Below are experts of layer 3 (counted from 0) of a mixture-of-experts language model. Rows are named router (the router's row for the expert) and show model dimensions 0-159. Each number is 50 + 12 x the weight over its row's rms, rounded and kept within 0 to 99.
After each expert's rows: a language model's description of what the expert responds to. This comes from a sample of Wikipedia text that the model never trained on.

# expert 10
router:64 30 44 36 44 49 78 51 37 31 33 52 48 46 46 61 54 29 58 43 42 61 31 59 51 36 65 48 31 58 57 53 35 39 43 78 51 56 65 57 31 39 54 71 54 57 47 48 48 35 75 39 61 47 45 58 48 46 51 56 58 54 71 52 63 44 61 28 62 62 49 55 40 59 61 49 50 67 48 31 50 49 38 52 52 45 44 29 25 54 52 61 67 47 32 44 41 26 70 39 63 55 45 58 45 17 42 45 54 51 58 35 59 50 60 47 58 45 69 43 48 51 52 37 46 54 51 64 62 37 54 29 53 41 46 47 36 58 53 52 50 54 64 49 40 31 43 75 65 42 45 50 62 84 61 41 72 33 45 25
What it handles: Capital-letter pieces inside acronyms and country codes (NGO, RGLI, ESP, EGY) and words like American, USA, World, British.

# expert 28
router:41 32 54 36 68 51 49 43 40 47 32 42 37 40 44 54 59 36 34 59 39 63 42 59 51 63 53 53 33 40 69 26 48 38 31 93 51 53 70 77 50 55 45 60 46 44 46 43 36 39 70 48 59 54 35 46 55 42 63 46 37 40 64 36 67 39 39 50 55 49 45 47 53 39 52 57 31 41 63 50 42 45 62 47 58 44 74 49 39 37 55 61 69 29 41 59 47 11 60 31 52 62 40 39 41 30 36 37 52 45 66 51 47 52 41 71 45 56 50 44 48 50 65 61 63 54 57 59 53 38 42 54 57 57 31 53 39 38 62 62 47 54 55 45 35 44 57 58 56 41 49 43 79 74 53 45 69 44 74 49
What it handles: Word-start fragments often after a hyphen or capital (Orthodox, pre-draft, Neo-Western, antics), plus of in of the constructions.

# expert 17
router:60 25 59 39 54 47 52 59 45 44 48 38 43 39 51 49 51 48 47 51 40 53 33 62 73 37 71 57 46 47 59 42 57 48 55 94 15 55 69 59 44 50 24 75 53 53 51 42 44 40 59 51 70 46 48 52 41 59 49 50 66 45 49 59 58 60 26 48 71 69 39 46 40 52 42 39 22 63 56 48 46 49 61 54 53 39 48 35 50 44 45 50 71 54 44 51 48 19 71 40 49 48 53 63 39 25 38 39 55 36 56 50 48 49 38 60 58 40 70 53 59 49 64 34 56 44 59 58 54 42 29 43 38 43 42 52 39 36 62 64 46 45 57 44 51 40 39 76 52 48 45 45 53 71 47 36 86 52 59 33
What it handles: Capitalized first pieces of personal names, often in tables and sports lists after a pipe or country code, like J, V, Sh, Al, Leon-ard, Joh-ann.

# expert 30
router:65 18 60 43 40 51 49 65 50 51 55 38 42 45 39 68 48 44 51 50 50 71 45 57 48 40 51 37 26 51 37 56 40 31 35 99 46 55 51 78 44 62 48 64 66 39 32 63 49 38 50 34 59 56 53 32 67 52 42 45 58 41 58 61 47 45 53 30 56 47 62 53 52 44 53 49 38 46 55 51 58 52 57 58 43 35 44 52 24 54 46 51 58 44 35 61 48 31 51 34 39 54 45 45 50 20 48 23 48 41 43 65 43 49 39 62 53 46 62 50 54 42 50 50 53 57 77 61 40 34 33 28 40 43 43 55 56 66 57 46 44 42 62 33 58 44 39 59 74 59 52 60 52 81 47 43 80 36 48 41
What it handles: The digit 0 inside years, times and numbers, such as 2000 or 3:07, plus h or H pieces like host, Hieronymo.

# expert 5
router:57 00 39 45 50 44 52 69 46 39 34 47 47 41 45 66 59 39 48 56 53 61 40 55 50 54 71 41 42 39 61 50 51 37 45 75 29 51 61 93 35 47 48 75 66 26 47 57 59 48 72 35 67 49 43 38 50 61 57 49 52 39 64 59 58 56 39 43 44 54 38 63 54 43 48 63 43 55 74 30 52 55 51 54 54 53 52 47 27 35 43 49 63 50 30 59 44 30 71 41 44 60 38 57 59 29 52 53 59 54 48 40 53 42 58 48 55 58 50 40 51 55 58 32 59 43 41 51 69 45 49 44 37 50 46 44 42 55 56 61 50 53 64 50 38 44 44 67 66 53 35 45 66 53 47 46 63 24 34 38
What it handles: Prepositions, infinitive to, and verb-particle up after verbs, like from, on, into, set up, decided to; also past-tense verbs such as played, won, made.

# expert 18
router:57 24 49 47 61 51 86 55 34 49 48 39 35 45 43 67 54 28 38 48 43 64 39 51 42 48 51 46 46 52 66 54 46 35 37 77 45 50 56 55 42 59 56 58 72 18 40 47 45 38 36 41 58 34 35 60 45 40 54 57 58 46 68 46 65 58 38 34 52 46 40 42 58 39 48 58 29 62 64 47 56 46 45 55 40 45 36 32 29 53 43 63 64 41 32 60 43 34 81 40 62 55 45 64 35 31 40 46 67 53 66 57 56 57 44 68 53 47 58 61 62 53 49 48 63 54 60 55 66 44 37 35 44 41 32 53 44 62 54 58 42 46 52 55 27 54 35 57 50 49 36 44 63 87 40 37 76 38 36 42
What it handles: List hyphens, table pipes, title-closing = signs, and infobox field words like Country, Genus, Location at line starts.

# expert 22
router:49 18 45 47 37 57 58 51 49 35 55 39 39 47 28 62 39 58 39 59 53 61 35 60 47 49 48 49 41 45 68 44 41 32 34 77 44 52 51 73 47 46 39 61 72 47 57 56 58 42 52 50 58 38 63 49 50 45 51 48 60 43 79 46 57 43 29 30 50 56 37 49 53 44 43 59 33 58 50 48 45 36 41 43 57 43 59 46 34 71 39 53 61 46 44 50 44 11 58 24 58 61 45 60 41 42 57 45 75 44 66 41 47 47 51 74 65 55 53 57 61 66 59 31 62 34 55 63 63 39 44 36 52 49 54 36 39 54 44 41 52 53 64 42 32 45 32 64 64 54 39 52 62 79 54 30 82 47 43 26
What it handles: Bare spaces before numbers in table cells, en dashes in ranges (32–30 BCE), plus/minus vote swings, and $, W, F.

# expert 24
router:47 06 52 38 35 69 70 60 49 48 38 40 34 52 41 44 65 47 48 45 45 70 41 48 58 33 49 39 51 40 53 59 43 38 51 77 41 55 51 62 39 55 34 48 64 45 66 39 39 35 59 55 45 45 45 49 44 49 38 40 69 56 76 49 60 23 47 36 55 58 39 46 57 41 47 36 28 61 59 38 62 44 41 48 55 27 59 31 39 64 53 67 64 45 39 65 48 25 85 26 37 50 42 59 63 30 50 45 61 45 49 46 61 66 43 55 59 45 42 51 52 43 58 22 55 50 43 55 43 39 43 49 47 47 54 60 40 63 65 48 56 47 54 55 44 48 48 72 49 56 58 51 55 77 44 27 74 31 54 49
What it handles: Sentence-final periods with paragraph breaks, line breaks after == headings == in articles, and some name pieces after capital S.

# expert 13
router:61 37 58 46 29 47 56 55 56 56 44 44 47 53 47 71 56 46 70 47 57 64 52 64 41 35 54 53 33 39 55 38 33 46 34 69 30 30 45 94 52 65 43 54 44 50 33 49 45 36 52 40 57 46 49 50 53 43 57 65 63 44 73 55 67 39 43 27 55 55 50 46 44 61 54 47 39 57 46 61 58 47 53 53 62 40 61 35 31 66 53 52 61 55 44 54 49 01 82 41 56 48 50 60 45 28 40 52 73 53 51 39 53 51 54 62 48 49 56 46 62 66 48 48 47 41 47 58 42 35 38 30 49 39 27 63 47 46 63 52 42 60 65 45 45 47 41 47 53 55 49 41 77 83 65 34 47 35 46 54
What it handles: Articles, pronouns and function words in running prose, mostly the, plus of, that, which, his, both, one.

# expert 15
router:55 27 48 40 44 54 62 68 47 54 40 58 45 55 50 62 41 53 51 48 42 65 31 68 39 53 47 49 29 58 64 44 34 44 30 78 43 37 55 58 48 72 46 49 55 35 31 42 58 40 63 33 58 54 47 53 42 46 54 61 64 37 67 47 54 53 48 40 65 55 46 58 53 52 56 61 38 73 51 37 46 43 34 47 43 42 51 18 29 67 49 56 57 45 41 50 48 09 74 56 60 61 41 44 49 34 57 49 59 37 57 49 52 55 31 49 57 57 45 51 53 57 63 32 61 35 72 58 61 29 32 44 54 43 43 42 44 58 70 35 39 60 70 40 40 50 41 68 68 50 46 45 64 70 55 32 83 36 56 42
What it handles: Single spaces before numbers in tables and capital first letters starting names or words, such as C, P, E, St, Pat.

# expert 8
router:51 21 47 37 47 65 62 43 38 34 52 35 42 64 54 49 64 45 58 54 43 58 34 50 50 41 58 47 47 39 62 48 35 49 35 91 58 43 51 74 41 42 42 50 43 47 55 47 51 28 49 54 58 39 48 58 43 53 47 59 65 52 78 43 67 43 39 27 56 54 22 56 46 58 49 44 64 52 61 42 43 66 48 46 66 42 44 41 14 52 55 55 49 56 29 54 53 28 68 41 56 52 40 56 49 35 61 37 41 38 58 44 55 43 53 64 48 55 56 53 50 51 57 56 52 43 52 41 44 35 44 49 46 44 69 52 33 53 48 64 33 65 54 38 55 53 32 69 54 54 47 62 66 66 58 09 94 43 47 56
What it handles: Row-ending pipe tokens in results tables, and nouns like season, War, Cup, Division, Total, election; plus mid-word pieces like ag, ap (viaggio, Spaghetti).

# expert 16
router:59 17 67 49 45 63 68 62 42 48 38 63 31 52 47 54 77 40 57 46 40 39 45 50 49 52 62 59 31 46 50 48 46 37 32 72 55 58 60 77 44 45 40 57 72 35 60 28 53 43 80 33 62 56 41 51 48 43 46 56 67 54 68 55 69 47 39 49 59 54 45 64 58 51 64 52 27 42 70 55 47 51 49 42 48 41 61 32 37 65 41 55 60 53 43 51 41 11 77 36 60 46 41 53 53 33 45 41 43 35 51 59 57 55 48 63 52 47 67 58 42 43 45 26 43 39 69 49 42 21 39 40 41 48 45 57 28 48 51 47 53 55 41 43 44 32 50 67 59 37 58 55 61 74 48 44 63 40 48 46
What it handles: Sentence-ending periods, abbreviation dots like m. in spouse lines and U.S., decimal points, °N, and by, for, under.

# expert 14
router:58 16 44 51 37 50 87 55 38 33 53 63 20 53 49 53 53 41 50 50 56 52 53 55 46 34 58 55 42 39 56 45 43 33 58 82 42 42 54 75 48 46 55 58 54 44 35 58 46 35 46 43 61 46 41 46 39 53 54 54 68 59 61 56 55 51 45 35 51 57 45 52 50 58 46 63 41 50 55 49 51 46 47 52 41 51 63 23 34 28 51 52 63 46 41 64 33 24 84 35 55 58 47 69 39 31 45 35 61 44 54 44 56 49 47 69 68 44 44 53 57 58 61 33 45 55 62 63 52 47 48 31 50 39 41 61 27 47 56 73 43 38 66 57 46 44 42 63 74 46 48 44 56 65 52 42 94 40 43 44
What it handles: Final pieces of surnames, place names and proper nouns, like Hug-hes, Laure-ns, Tra-jan, -ović, -field, -ford, Singh, often in tables and taxonomy lists.

# expert 9
router:54 28 60 36 51 69 77 59 40 35 54 46 57 40 42 57 65 55 48 40 51 48 43 59 55 54 69 58 42 44 58 54 30 44 32 76 62 55 47 74 60 44 58 61 60 42 42 42 58 31 50 28 66 52 37 45 43 54 45 36 53 46 57 48 57 43 45 32 61 57 46 57 64 42 61 53 37 54 51 44 40 57 44 56 59 35 49 28 37 57 52 66 73 37 53 60 43 15 79 44 32 46 38 48 32 42 58 39 49 53 63 48 48 47 42 64 70 45 53 61 61 50 59 49 60 44 59 55 62 44 54 52 37 48 40 48 42 45 45 51 51 47 56 51 22 42 13 51 50 34 51 49 50 89 55 47 83 24 50 51
What it handles: Line breaks ending list items, opening parentheses before credits or notes, subscripts in formulas, and byte pieces of non-Latin scripts.

# expert 31
router:56 13 52 48 48 54 81 38 38 32 51 44 37 40 67 61 47 40 55 59 46 58 33 60 62 47 74 35 43 32 55 49 28 33 45 72 55 44 57 82 55 57 50 53 59 29 40 30 33 34 71 46 67 48 44 59 39 41 41 64 60 41 50 42 66 56 49 40 48 63 42 56 45 40 56 56 39 58 61 44 68 53 54 64 43 46 50 30 42 67 48 55 64 28 32 53 39 37 57 42 50 54 27 73 43 37 49 57 54 32 44 40 40 53 44 66 58 47 53 51 60 35 60 52 52 46 42 59 45 58 32 41 37 41 40 52 48 47 49 53 56 51 45 51 44 36 36 48 53 42 29 49 64 64 43 41 92 35 55 33
What it handles: Single digits 4–9 inside years, vote counts and statistics, mostly in tables like 42,735, 1975, 5,756.

# expert 20
router:51 14 41 38 58 49 54 49 49 53 45 38 49 46 51 65 52 49 44 61 44 58 32 55 50 49 43 42 45 49 40 53 38 40 51 97 36 46 38 53 65 37 35 77 54 37 42 57 33 27 48 47 56 61 70 55 34 52 62 55 66 54 58 44 54 43 43 42 71 59 34 40 54 42 52 39 45 57 49 55 47 52 59 46 46 54 52 31 25 53 25 62 48 39 25 46 58 26 69 33 55 58 41 52 46 43 45 65 55 36 40 36 64 59 49 59 68 55 64 48 60 50 44 61 55 44 59 70 55 46 44 48 45 50 67 40 45 58 69 58 37 36 56 40 42 36 35 63 75 48 26 46 60 78 47 51 83 45 57 39
What it handles: Opening lowercase consonant chunks of words split into pieces, after the or a, like b, m, f, st, ch; also pe-ac-e, w-eb-cast, le-ct-ures.

# expert 4
router:61 21 46 51 31 64 48 58 53 38 36 52 42 47 36 61 69 39 31 50 49 63 43 63 37 34 45 66 43 60 57 39 46 35 41 90 43 57 49 84 48 48 60 62 51 47 37 32 49 40 49 23 66 37 37 40 52 39 33 62 66 50 59 58 69 69 56 34 65 56 44 45 50 42 53 47 47 45 58 37 66 60 47 62 45 42 52 28 33 41 45 49 47 53 45 46 41 32 62 28 48 63 39 62 54 46 62 48 67 49 52 27 52 44 47 73 68 53 57 65 49 55 40 50 44 48 60 73 50 44 37 43 51 40 42 44 32 52 61 48 48 51 59 48 51 38 52 53 45 46 49 57 74 65 51 33 90 34 42 45
What it handles: Word-final suffix pieces completing nouns and adjectives, such as completion, demolition, manuscript, retirement; also stray digit pieces inside years.

# expert 26
router:48 23 55 40 57 51 71 54 50 58 39 50 45 55 47 55 68 45 40 50 51 50 36 61 48 25 57 48 22 52 59 66 44 41 24 76 43 38 51 91 45 48 49 59 68 45 45 54 64 41 45 51 47 49 37 41 50 51 53 46 60 35 77 50 56 53 54 44 50 43 47 44 46 60 36 48 23 35 57 41 47 44 46 62 47 35 53 40 29 66 45 45 67 49 37 34 39 39 50 45 59 63 47 41 34 53 43 54 54 54 51 41 62 42 41 60 49 40 51 44 56 56 60 47 60 58 61 42 52 35 37 36 40 43 32 60 41 51 55 51 45 38 65 53 51 37 39 73 48 32 45 47 57 76 53 36 99 37 70 46
What it handles: Single digits 1, 2 and 3 inside years, scores, formulas, ISBNs and coordinates, like 2-011, 17-3-6, O_{2}, P-1-2N.

# expert 7
router:51 02 58 43 43 46 75 56 33 35 41 39 42 33 39 50 57 61 50 44 53 57 33 51 46 56 43 53 54 43 60 56 34 39 42 81 57 43 58 66 46 30 52 76 59 46 34 45 56 42 52 35 49 54 60 53 48 32 37 56 59 38 67 59 83 38 54 33 52 39 43 69 61 54 51 51 37 51 64 43 60 43 40 52 44 37 48 47 33 46 38 53 55 54 39 44 38 19 71 47 62 51 45 63 42 47 51 64 45 51 61 49 60 56 57 58 46 57 43 35 64 62 64 55 48 40 57 56 44 34 27 26 50 54 64 52 36 34 62 47 41 56 77 36 52 60 33 64 73 40 41 52 60 71 49 50 65 34 47 43
What it handles: Inner word fragments in scientific and place names (colonoscopy, Somalia, glycoprotein), plus and, commas, including, such as in lists.

# expert 2
router:60 26 50 31 50 68 50 51 35 50 23 47 30 45 65 54 55 48 55 57 51 48 34 43 66 27 64 38 56 49 41 54 44 45 40 77 35 50 46 74 44 57 45 54 56 52 58 51 41 51 64 40 57 41 48 55 29 45 50 58 52 68 62 65 58 61 45 34 47 54 39 59 43 43 46 66 19 52 56 58 49 41 38 56 44 41 51 43 27 55 46 67 54 51 34 58 34 00 61 31 64 46 28 63 53 42 49 49 65 57 73 58 48 61 36 51 68 53 68 51 52 47 37 45 38 58 56 40 54 46 41 53 46 56 42 64 49 60 59 43 29 57 47 49 32 53 35 77 71 45 46 54 69 72 59 53 70 42 44 44
What it handles: Subject pronouns, modal verbs and adverbs after a period or verb, like he, it, also, not, may; plus single letters inside words (pre-m-ise, per-m-its).

# expert 25
router:49 30 38 42 44 49 64 40 40 50 40 48 32 59 32 72 54 55 43 29 51 59 30 69 44 27 71 66 56 34 60 35 39 40 53 83 40 42 59 74 52 36 37 73 57 35 49 58 39 27 58 63 51 49 43 48 35 48 52 49 62 28 56 48 55 60 41 40 61 61 37 59 54 50 30 51 37 49 58 45 51 48 49 60 42 36 51 34 30 57 40 66 76 57 53 54 51 31 76 45 53 46 40 54 55 38 48 49 59 47 57 36 58 49 33 63 58 63 48 50 66 29 49 58 53 32 52 74 68 33 34 52 38 61 46 56 39 50 64 52 54 54 39 46 40 40 45 52 59 47 36 61 56 73 64 39 75 43 36 31
What it handles: Colons, == section heading markers, month names after In (December 1909), degree and minute symbols, and time, place.

# expert 3
router:56 22 56 45 45 69 79 64 46 32 38 57 59 60 44 54 53 53 45 54 45 66 33 62 47 37 41 64 24 49 60 45 35 41 41 76 70 66 48 84 50 44 55 53 56 48 38 41 49 31 47 30 61 42 42 37 42 47 48 58 61 52 73 56 57 54 42 43 61 42 42 60 44 41 33 46 44 56 58 46 53 51 47 59 38 36 62 39 35 20 40 53 52 52 33 49 42 27 75 40 50 61 39 64 40 42 43 42 64 53 62 41 45 49 49 52 59 53 57 50 51 50 60 41 60 45 57 52 64 36 53 41 56 49 44 64 45 46 69 55 46 46 47 40 57 42 40 57 70 40 36 45 58 88 61 21 88 47 46 38
What it handles: Closing parentheses and quotes, possessive 's, and word endings or heads of institution names, such as People's, (III), City, Street.

# expert 1
router:54 12 44 52 60 54 69 56 42 44 41 48 44 53 43 70 62 37 50 54 54 66 44 48 50 42 61 30 38 51 54 59 37 34 42 58 53 57 57 74 45 53 43 60 44 46 44 56 43 32 52 37 57 49 40 51 44 51 61 61 61 45 67 55 74 48 55 34 59 56 39 46 44 32 57 55 27 74 58 47 39 46 44 57 42 47 61 36 37 39 44 64 69 44 31 51 40 16 83 26 53 54 47 53 33 31 42 38 55 42 65 48 57 55 45 70 69 49 64 53 62 58 52 44 57 51 63 55 58 40 37 48 54 41 42 57 49 58 64 47 43 44 54 45 30 34 38 85 67 41 48 43 65 82 58 45 67 35 54 27
What it handles: Mid-row pipe separators in wiki tables such as climate, election and squad stats, plus semicolons, slashes and adjectives like original, traditional.

# expert 21
router:51 18 41 45 43 60 58 54 46 28 43 44 48 57 44 74 50 42 68 43 49 45 29 60 48 40 45 53 51 40 55 56 37 45 58 91 51 35 54 78 35 50 57 60 56 35 30 35 32 29 60 43 60 62 50 45 46 43 42 72 61 42 45 51 51 40 42 45 56 73 41 39 54 45 54 63 50 42 62 50 47 49 46 59 52 39 56 28 43 56 56 60 59 45 40 55 56 19 65 32 56 49 42 66 46 32 52 43 44 56 69 45 41 63 53 46 59 32 49 62 69 64 42 62 57 43 70 70 49 48 42 32 35 49 67 55 43 41 40 61 64 46 65 35 50 29 51 61 63 37 50 50 49 65 57 36 89 51 34 47
What it handles: Middle and final pieces completing words and names, such as Catal-og, Fisc-her, Dep-art-ments, plus words like York, coach, director.

# expert 29
router:59 28 47 55 45 67 66 55 44 61 32 52 46 62 32 56 62 43 49 51 32 45 33 67 48 39 53 55 32 60 47 51 34 44 40 79 47 29 64 76 52 40 35 78 69 52 35 40 60 29 49 40 66 42 57 51 42 54 36 46 60 24 73 51 69 59 39 43 56 59 32 47 35 41 51 63 33 55 47 52 46 46 46 46 49 37 48 45 30 41 45 48 73 41 42 58 48 31 65 49 49 44 36 58 36 31 56 59 47 66 60 47 49 41 31 56 52 55 62 65 54 50 50 43 71 43 62 57 70 38 46 37 50 45 59 58 40 46 52 39 38 59 64 49 34 41 44 70 68 28 37 51 68 71 60 47 76 32 39 52
What it handles: Opening quotation marks and general nouns after the, a, his, like film, career, team, years, family, music, albums, status.

# expert 6
router:62 13 60 46 55 74 65 57 40 34 38 34 52 56 65 59 51 42 52 62 53 55 41 58 49 60 51 32 36 60 49 44 32 33 40 72 47 57 43 81 55 38 50 68 53 47 52 36 48 38 62 49 58 48 59 47 56 35 40 48 68 49 59 57 52 42 51 46 38 42 52 60 47 67 33 54 29 35 46 44 55 42 34 56 29 42 59 54 19 56 54 52 54 52 24 54 43 18 59 62 40 64 46 55 31 43 49 49 65 39 60 43 61 51 42 58 59 39 48 55 62 55 58 45 61 44 57 55 48 46 35 49 58 52 67 62 37 55 49 70 58 50 55 44 34 51 27 72 61 44 37 53 57 98 61 32 49 47 36 45
What it handles: Common function words and auxiliaries in running prose, mostly in, a, was, is, as, at, an, often before the or a.